Below are experts of layer 5 (counted from 0) of a mixture-of-experts language model. Rows are named router (the router's row for the expert), up (a neuron's input weights, with its number) and show model dimensions 0-111. Each number is 128 + 32 x the weight over its row's rms, rounded and kept within 0 to 255.
After each expert's rows: "mostly gets" lists some tokens that are sent to it at least half of the time. This comes from a sample of Wikipedia text that the model never trained on.

# expert 59
router [131 110 131 126 132 130 190 121 118 122 134 105 150 111 143 110 126 104 119 183 125  99 129 177 156  89 146 126 128 169 144 143 118  86 150  97  95  63 116 179  78 146 159 143 128 114 136 148 160 115 101 144 139 123 135  98 105 163  76 150 198 156 147 129  98 165 136 157 177 171 101 144  83 127 121 121 158  43 112  98  81 137 142 179 123 139 110 220 107 162 114 128 123 121 150 107 129  94 120 145 116  49 166 106 166 122 124 162 221  95 118 212]
up0 [187  77 149 122  77 141 131 109  98 138  99 154 149  62 161  97 171 102 160 104 141  45  73 121 104 106 164 128 139 111 162 148 135 139 106 108 105  63 146 143 127 105 117 138 119 109 109 152 168 189  39 182 139 147  85  65  65 153 180  94 153 111 158  95  60 123 135 131 107 175 142 120 164 179 185 159 106  90  89 141 120 197 143 134 116 147  68  80  79 122 121 140 123 109 146 172  88 141 117 147 166 106 105 127 144 111 140 135 184 109  96 159]
up1 [147  83  69 102  82  56 148 128  74 175 113 152 103 118 159 109 100 152 181 184  95 101 108 137 120 158 111 144 107 132 158 157 141 109 179 124 122  55 129  75 105 122 130 130  67 144 103 146  75 133  95 155 124  83 160 101 181 159 180 115  68 132 144  96 116 112 138  87 122  89 134 112 151 145 165 108  94 137 144 120 107 104 122 178  77 163 165 121 180 168 110 135  86 153 186 132  84  78 146  86 144 142  95  88 131 120 195 170  98 105 131  94]
mostly gets: "o", "i", "u", "e", "io", "ico"

# expert 75
router [ 89 102 126 128 141  94 204 140 130  85 117 108 178 124 143 103  93 131  64 162 117 129 128 173 134 107 154 141 131 168 137 131 163 111 146 126 108  87 123 159  68 121 147 121 107 108 150  89 145 103  99 128 153 102 160 148  82 119  80 118 191 124 108 164 115 128 132 164 157 132 130 186  81 136 114  78 156  98 114 114 119 166 147 181 129  97 141 182 126 137  87 120 116 141 102  63 167 150 126 156 152 113 147  96 113 108  74 141 183 115  96 159]
up0 [110  94 110 195 110 153 153  71 183 130 127  86  64 141 106  88 158 167 100 117 172 160 137 133 155  99 110 155 127 152 111 124 158  88 129 151 155  18 121 134 109 124 121  76 159 142 132 136 166 140  80 158  67 104 140 153  96  70 155 106 119 106 111 115 118  88 169 184  93 203 113  84 110 116 159  98 184 145  82 130 149 118 107  91 118 107 120 149 123 130 187 120  89  99 113 140 168 153 112 151 102 124 144 154 136 181 131 130 109 206 137 106]
up1 [162 150 194 101 181 105 101 176 154 152 141 168 159 134 166  86 124 110 132  97  80  85 183 109  59 144 121 191 119 150  88 124 100 112 141 153 130 105  26 136 112 205 138 118 157 167 111 171 137  95 109 161 150 125 148 146 140 122 196  77 158 107  63 151 176 127 192 159 115 127 132 160  93 101 165 136 167 117 159 158 172 109 191 116 146 144 153 171 123 109 158  91 107 172 117 111  74 119 135 144 123 176  99 154 110  78 126 122 144 141  76 122]
mostly gets: ".D", ".B", ".m", ".,", ".M", ".G"

# expert 14
router [117 143 121 102 129 127 176 160 126 117 126  91 159 100 134 118 149  91 106 145 142 120 139 158 130 130 136 136 130 148 110  89 141  97 165 117 101  55 114 172  78 142 130 134 150 125 135  98 151 130  73 132 140 140 123 117 118 169  94 142 198 167 162 163 107 158 140 197 184 138 134 142  96 124 136  88 159  31 110 111  82 158 134 176 117 133  55 213  93 159 127 123 121 133 142  25 141 115  87 116  96  39 107 112 150 126 112 157 164  91 110 165]
up1 [127 120 145 169 116 163 193 111  80 125  72 164 121  73 109 149 131 123 118 151 177 110 139 112  96 132 170 172 120  84  82 103 140 121 152  73 109 164 177 128 150 115 140 124 114 151 133 149  81 151  74 106 131 194 128 119 148 180 127  87 109  77 160 137 131 170 211 143  90 117 152 122 131 150 113  95 102  95 101  79 123 144  82  94  82 116 124 123  96 169 112 137 128 148 207 147  92 109 149 109 112  66 120 152  83 104 187 115  96 110 113 100]
up2 [156  47  87 138 123 117 113 121 125 144 138  61 148  48 103 157 120 153 107 114 128 135 187 146 127 106 123  96 122 159 140  72 139 173 147 107 124 104  88 117  90 156 155 109 197 133 143 123 135 144 117 192 123 102 118  88  81 162 137 192 163 182 132 129 151 170 189 124 162 138 166 192 118 117 104 151 108 108 120 133 142  56  80 121 108 146 103 162 163 110 152 154 126 139  97 127 147 131 148 164 125 126 193 129 128  94  53 134 108 167 165 105]
mostly gets: "abad", "ya", "atsu", "ji", "hi", "ah"

# expert 58
router [120 158 143 125 143  96 224 144 127 106 133 112 153 123 135 111 132 116  98 177 133 116 133 164 138 134 136 125 130 156 142  99 157  73 161 110 116  84  96 171  88 114 144 132 132 119 139 117 167 124 100 136 153 128 121 120 116 148  83 128 173 166 157 138 110 144 130 157 183 172 119 138  97 126 114 105 202  44 117 105 127 163 131 156 121 119 105 218 106 156 127 133 121 136 141  60 156 109  88 117 124  52 134 103 148 143 108 160 150  80 112 203]
up0 [159 136 179 107 146 154 170  73 194  97 157 105 147 145 124 138 139 123  77  86  71 111 144 100 129 111 161 148  94 103 150 160 113  91  80 192 149 157 138  37 118 103 124 172  63 138 150 123 136 125  76 140  89 123 117 192  71  94 153 133 159  91 155 144 148 151 139 178 127 110 153 144 124 136 121 169 148 171 128 170 146 118  99 207 161 106 136 168 122 131 137 113  36 160 153 145 121 135 144 149 186  90 155  99 143 122 118 176 115 108 155 136]
up1 [114  99 167 149  85 136 139 138 161 108  69  94 117 111 129 158 144 141 104 117 126 119 153 157 113 116 137 122 108 139 156 108 139 116 172 197 145  81 143 142 145  71 129 107 120 149 139 108  76 164 153 159  82 172 167 171 116  87 156 157 109  88 148 122 145 142 206 180 116  90 110  99 167 177  57 108 154 167  92 146 114 159 105 179 107 154 150  43 141 113 141  97 136 100  84 113 122 129 147 147 199 160  67 129 151 124  66 155  42 124 130 163]
mostly gets: " Candidate", " Opponent", "ility", " Park", " Ward", "atory"

# expert 45
router [119 164 137 127 137 100 213 143 131 110 126 110 142 117 138 109 135  99 110 173 134 124 138 164 134 144 137 133 135 158 140  92 144  75 154 112 109  84  98 177  73 118 137 131 118 113 144 116 159 128  86 135 147 122 120 135 112 150  65 128 169 144 165 135 105 154 134 152 183 157 110 139 102 128 120 111 200  39 119 108 119 160 130 146 124 124 120 213 114 152 120 127 114 141 138  61 151 106  79 121 117  37 120 103 153 142 104 160 157  76 100 209]
up0 [139 108  68 129  94 117 108 136 168 136 112 139 109 159 101 112 165 153 101 149 108 159 142  62 118  71 136 194  97  88 166 115 109 215 109 110 100 158 203 140 106  94  92 152  90 138  96  69 102 143 111  86  81 165  76 146 104 125  66 122  97 138  97 195 146 134 189 111 166 131 188 108 126 171 200 101 142 154 175 109  62 137 126 111  97 141 115 114 125 186 135 101 156 112 148 134  83 148 131 115 181 122 122  96  71 135 106 146 106 112 134  84]
up1 [ 89 145 116 168 144 148  98  86 127  83  88 113 107  77 183 102 161 207 131 110  75 207 145 145  83 128 123 177 129 138 166 117 127 122 152 142 138  77 160 115 170 211  97 147  80 119 103 136 115 123 149 156 109  66 131 185 225 191 152 153 143 111  89 111  96  71 131  98 139 136 112 155 131 119 179 129 160  94 102  67 120 136 136 156  90 129 147 156 100 124  86 130 165 129 131 124 118 138 202 127 105 137  90 137 118 181 140  48  52  88 167  59]
mostly gets: " Fa", "icken", " gun", " Combat", " Headquarters", " Band"

# expert 10
router [118 161 144 129 142 105 210 146 125 119 127 113 147 121 139 107 136  95 109 196 135 116 140 148 136 141 139 128 132 165 143  83 143  71 153 111 106  86  99 168  86 110 136 129 126 107 139 122 162 132  97 135 151 127 115 129 113 146  70 131 168 142 154 148 110 150 134 154 185 164 114 132  95 132 116 106 201  39 125 101 111 167 130 152 124 126 122 222 106 139 127 136 117 143 149  65 154 109  77 128 117  42 126 105 135 143 105 154 149  82 109 196]
up0 [ 99 151 189  85 126 109 146 117 142 137 169 134 104  84 128 121 102  97 123 152 110 160 140 124 139 132 143 112 181 115  84 155  85 132 172 100  74  96 160 139 146 126  67 156 170 166 206 131  71 148 139 146 137  52 157 109 148  92 174  75 144 173 153 110 100 152 150 125 112 124 119 163 103 143 156 112 163 110 126  68  97  67  60  96 163  94 150 103  93 139 140 123 118 130 137 129 106 184 131  99 139 137 110 171 123 216 139 110 112  92  84  75]
up1 [144  94  33 158  91 187 174 160  91 160 102 130 153 100  43 148  80  88 113 124  99 156 176 148 137  87 124 153 133 141 100  52 165 107 137 112  83 140 146 120 118 129 143 138  89 151 106 149 127 186 115  93 139 132 114 113 118  50 172 127 109 159 149 135 128 124 183 155 134  90 126 162 151 124 147 134 129 136 139  91 113 118  84 122 124 143 131 123 147 143 168 139 126 100 104 134 111 192 143 147 156 115 153 115 145 131  67 182 164 137 152 128]
mostly gets: " Sat", " Ser", " Tor", " Ul", " Set", " Leg"

# expert 70
router [123 162 138 130 146  97 214 143 129 113 119 111 144 123 141 111 130 105  99 180 133 114 140 171 131 144 142 137 134 152 151 101 152  89 158 107 112  78 114 171  78 116 144 131 127 113 143 124 147 135  94 136 143 128 126 130 114 148  66 134 173 149 160 136 113 153 133 159 181 167 114 137 101 130 114 124 216  45 126 114 115 176 132 160 128 118 116 228 116 149 130 129 116 137 139  71 157 100  88 121 116  48 127 116 157 145 108 165 163  76 107 195]
up0 [191 133  85 120 121 172  93 113 117 144 209 108  93 124 143 144 158 116 204 132 150 169 155 149 106  90 137 105 138 123 157 161 129  83 155  93 151 124 150  21 110  48  71  95 105 129 148  96 142 173 164  67  93 161 161 105 138 105 113 162 120 136 171  59 128 136 114 124 152 126 117 151 129 110 102 133 112 112 125 106 148 188 162 165  81  74  81 138 100 132 106 118 147 170 108 146  50 167 225 127 180 169 113 127 137 125  91 119 139 173 125 127]
up1 [161 156  66  85  94  66  83 111  65  79 166 119  97  97 138 166 154 145  94 151 120 151  96 118 112  71 117 104  98  99 114 186 116 115 183 116 145 111 155 120  97 136 150 116  59 122  48 155 153 145 123 171 125 134  51 130 109  77 167 125 138 142  88  89  89  69 111 146 154 117 115 182  89 163 113 103 154 159 146 123 155 111 138 140 126 120  99 124 101 126 117 154  91 139 112 136 115  92 159 132 108  72 153 119 162 145 158 145 132 187 113 111]
mostly gets: " Grand", " Love", "'t", " song", " Sheet", " Fort"

# expert 84
router [130 111 109 129 129 128 121 121 163 115  81 168 139 136 133 140 137  85 148 111 103 110 161 143  92 167 144 130 145 122 130 115 140 101 186  29 136   0 107 218 118  74 145 146 184  79 121 135 162  90 164 127 172 137 121 127 133 139  62 126 158 145 147 164  81 145 123 181 120  95 165  82  88 136  98 150 122 116 141 107  95 114 109 191 118 156 123 184  46 111 123 128 123 130 138 116 107 119 121  92 113 113 122 119 162 141 122 113 137  80 124 136]
up1 [ 96 167 151 191 125 202 170  96 138 162 133 139 116 119 127 124 139 107 113 109 119  78  89 186  80 120 115 167 109 102 148 122 134  98 133 158 151 106  99  99  75 114 111 116 183 121 161 103 131 110 161 130 188 103 149 151  87  65 109 130 156 113 147 153  70 172 139 120 140 129 120  92 163 172 106 150  43 153 145 138 176 140  62 135  98 159 204 119 119 116 133  97 114 181 137 134  90 162 168 122 113 126 141 127 128 217  88 148  79 165 151 134]
up2 [106 114  87 130 127 161  89 166 132 102 130 178 177 123 166 167 119  97 169  71 113 154 111 107 116 128  54 203  86 130 155 137 100 167 141  79 215  88 117 189 174 141 147 128 134 100  61 176 147 173 114 145 168 134 140  92  92 128 108  65 165 131 116  61  80 187 118 122 105  56 194  92 151 156 155 145  89 150 136 131  83 142 125 145 138 162 156 124 108 138 129 113 134 111  92 131 133 100 109  86 154 152 167 158  96 181  97 114 153  99 137 101]
mostly gets: "arl", "enn", "ubb", "apo", "aud", "éd"

# expert 87
router [100 149 145 119 131 161 186 115 144 134 105 147 161 139 138  88 180  93 164 202 134 132 178 148 134 192 143 173 147 161 132  77  78  51 149  93 118  96  84 155  71 128  98 113 141  68 141 163 134 132 121 139 162 137  91 136 119 142  73  88 155 144 178 132 126 118 140 141 122 162 152 122 111 112 131 136 128 100 141 107 106 165  96 186 139 190  94 203  84  87 138 132 101 166 110  64 140  95  75 122 146  96 170 105 122 119 109 137 188  23  89 109]
up0 [ 94 165 143 121 123 159 156 122 172 118 147 164 157 118 147 120  84 158  95 149 105 100 185 151 174 140 187 195 123  50  88 147 130 104 129 109 118 123 197 147 110 140 177 139 188 116 145 125 142 110 130 157  93 141 129 141 146  81 179 155 146 122 150 139 157 164 110 112 100 123  94 139  75 153 144 165 129 218 137  87  95 118 107 142  79 153  91 119 115 151 120 136 158 135 115 222 179 159 124  92 104 170 109  49 132  96 106 142 162 181 143 116]
up1 [142  69 118 113  90 128  68 121 155 139 136 198 171 139 195 156  89 203  79 166 153  97 128  87 160 141 161 153 108 103 112 118 131 104 131 150 168  79 105 110  80 175 103  55 162 134 110  92 123 112 143 147 102 102 109 152 186  74 140 173  94 135 111 116 126 122 136 121 180 181 157  71  87 126 166 115 118 106 210 129 126 144  95 112 109 162  88 119  96 156  80 139 119 146 135 126 142 143 116 108 115 119 137 177 120 128 109 154 122  59  67 177]
mostly gets: " Ros", " San", " Slov", "Ad", " Lor", " Ul"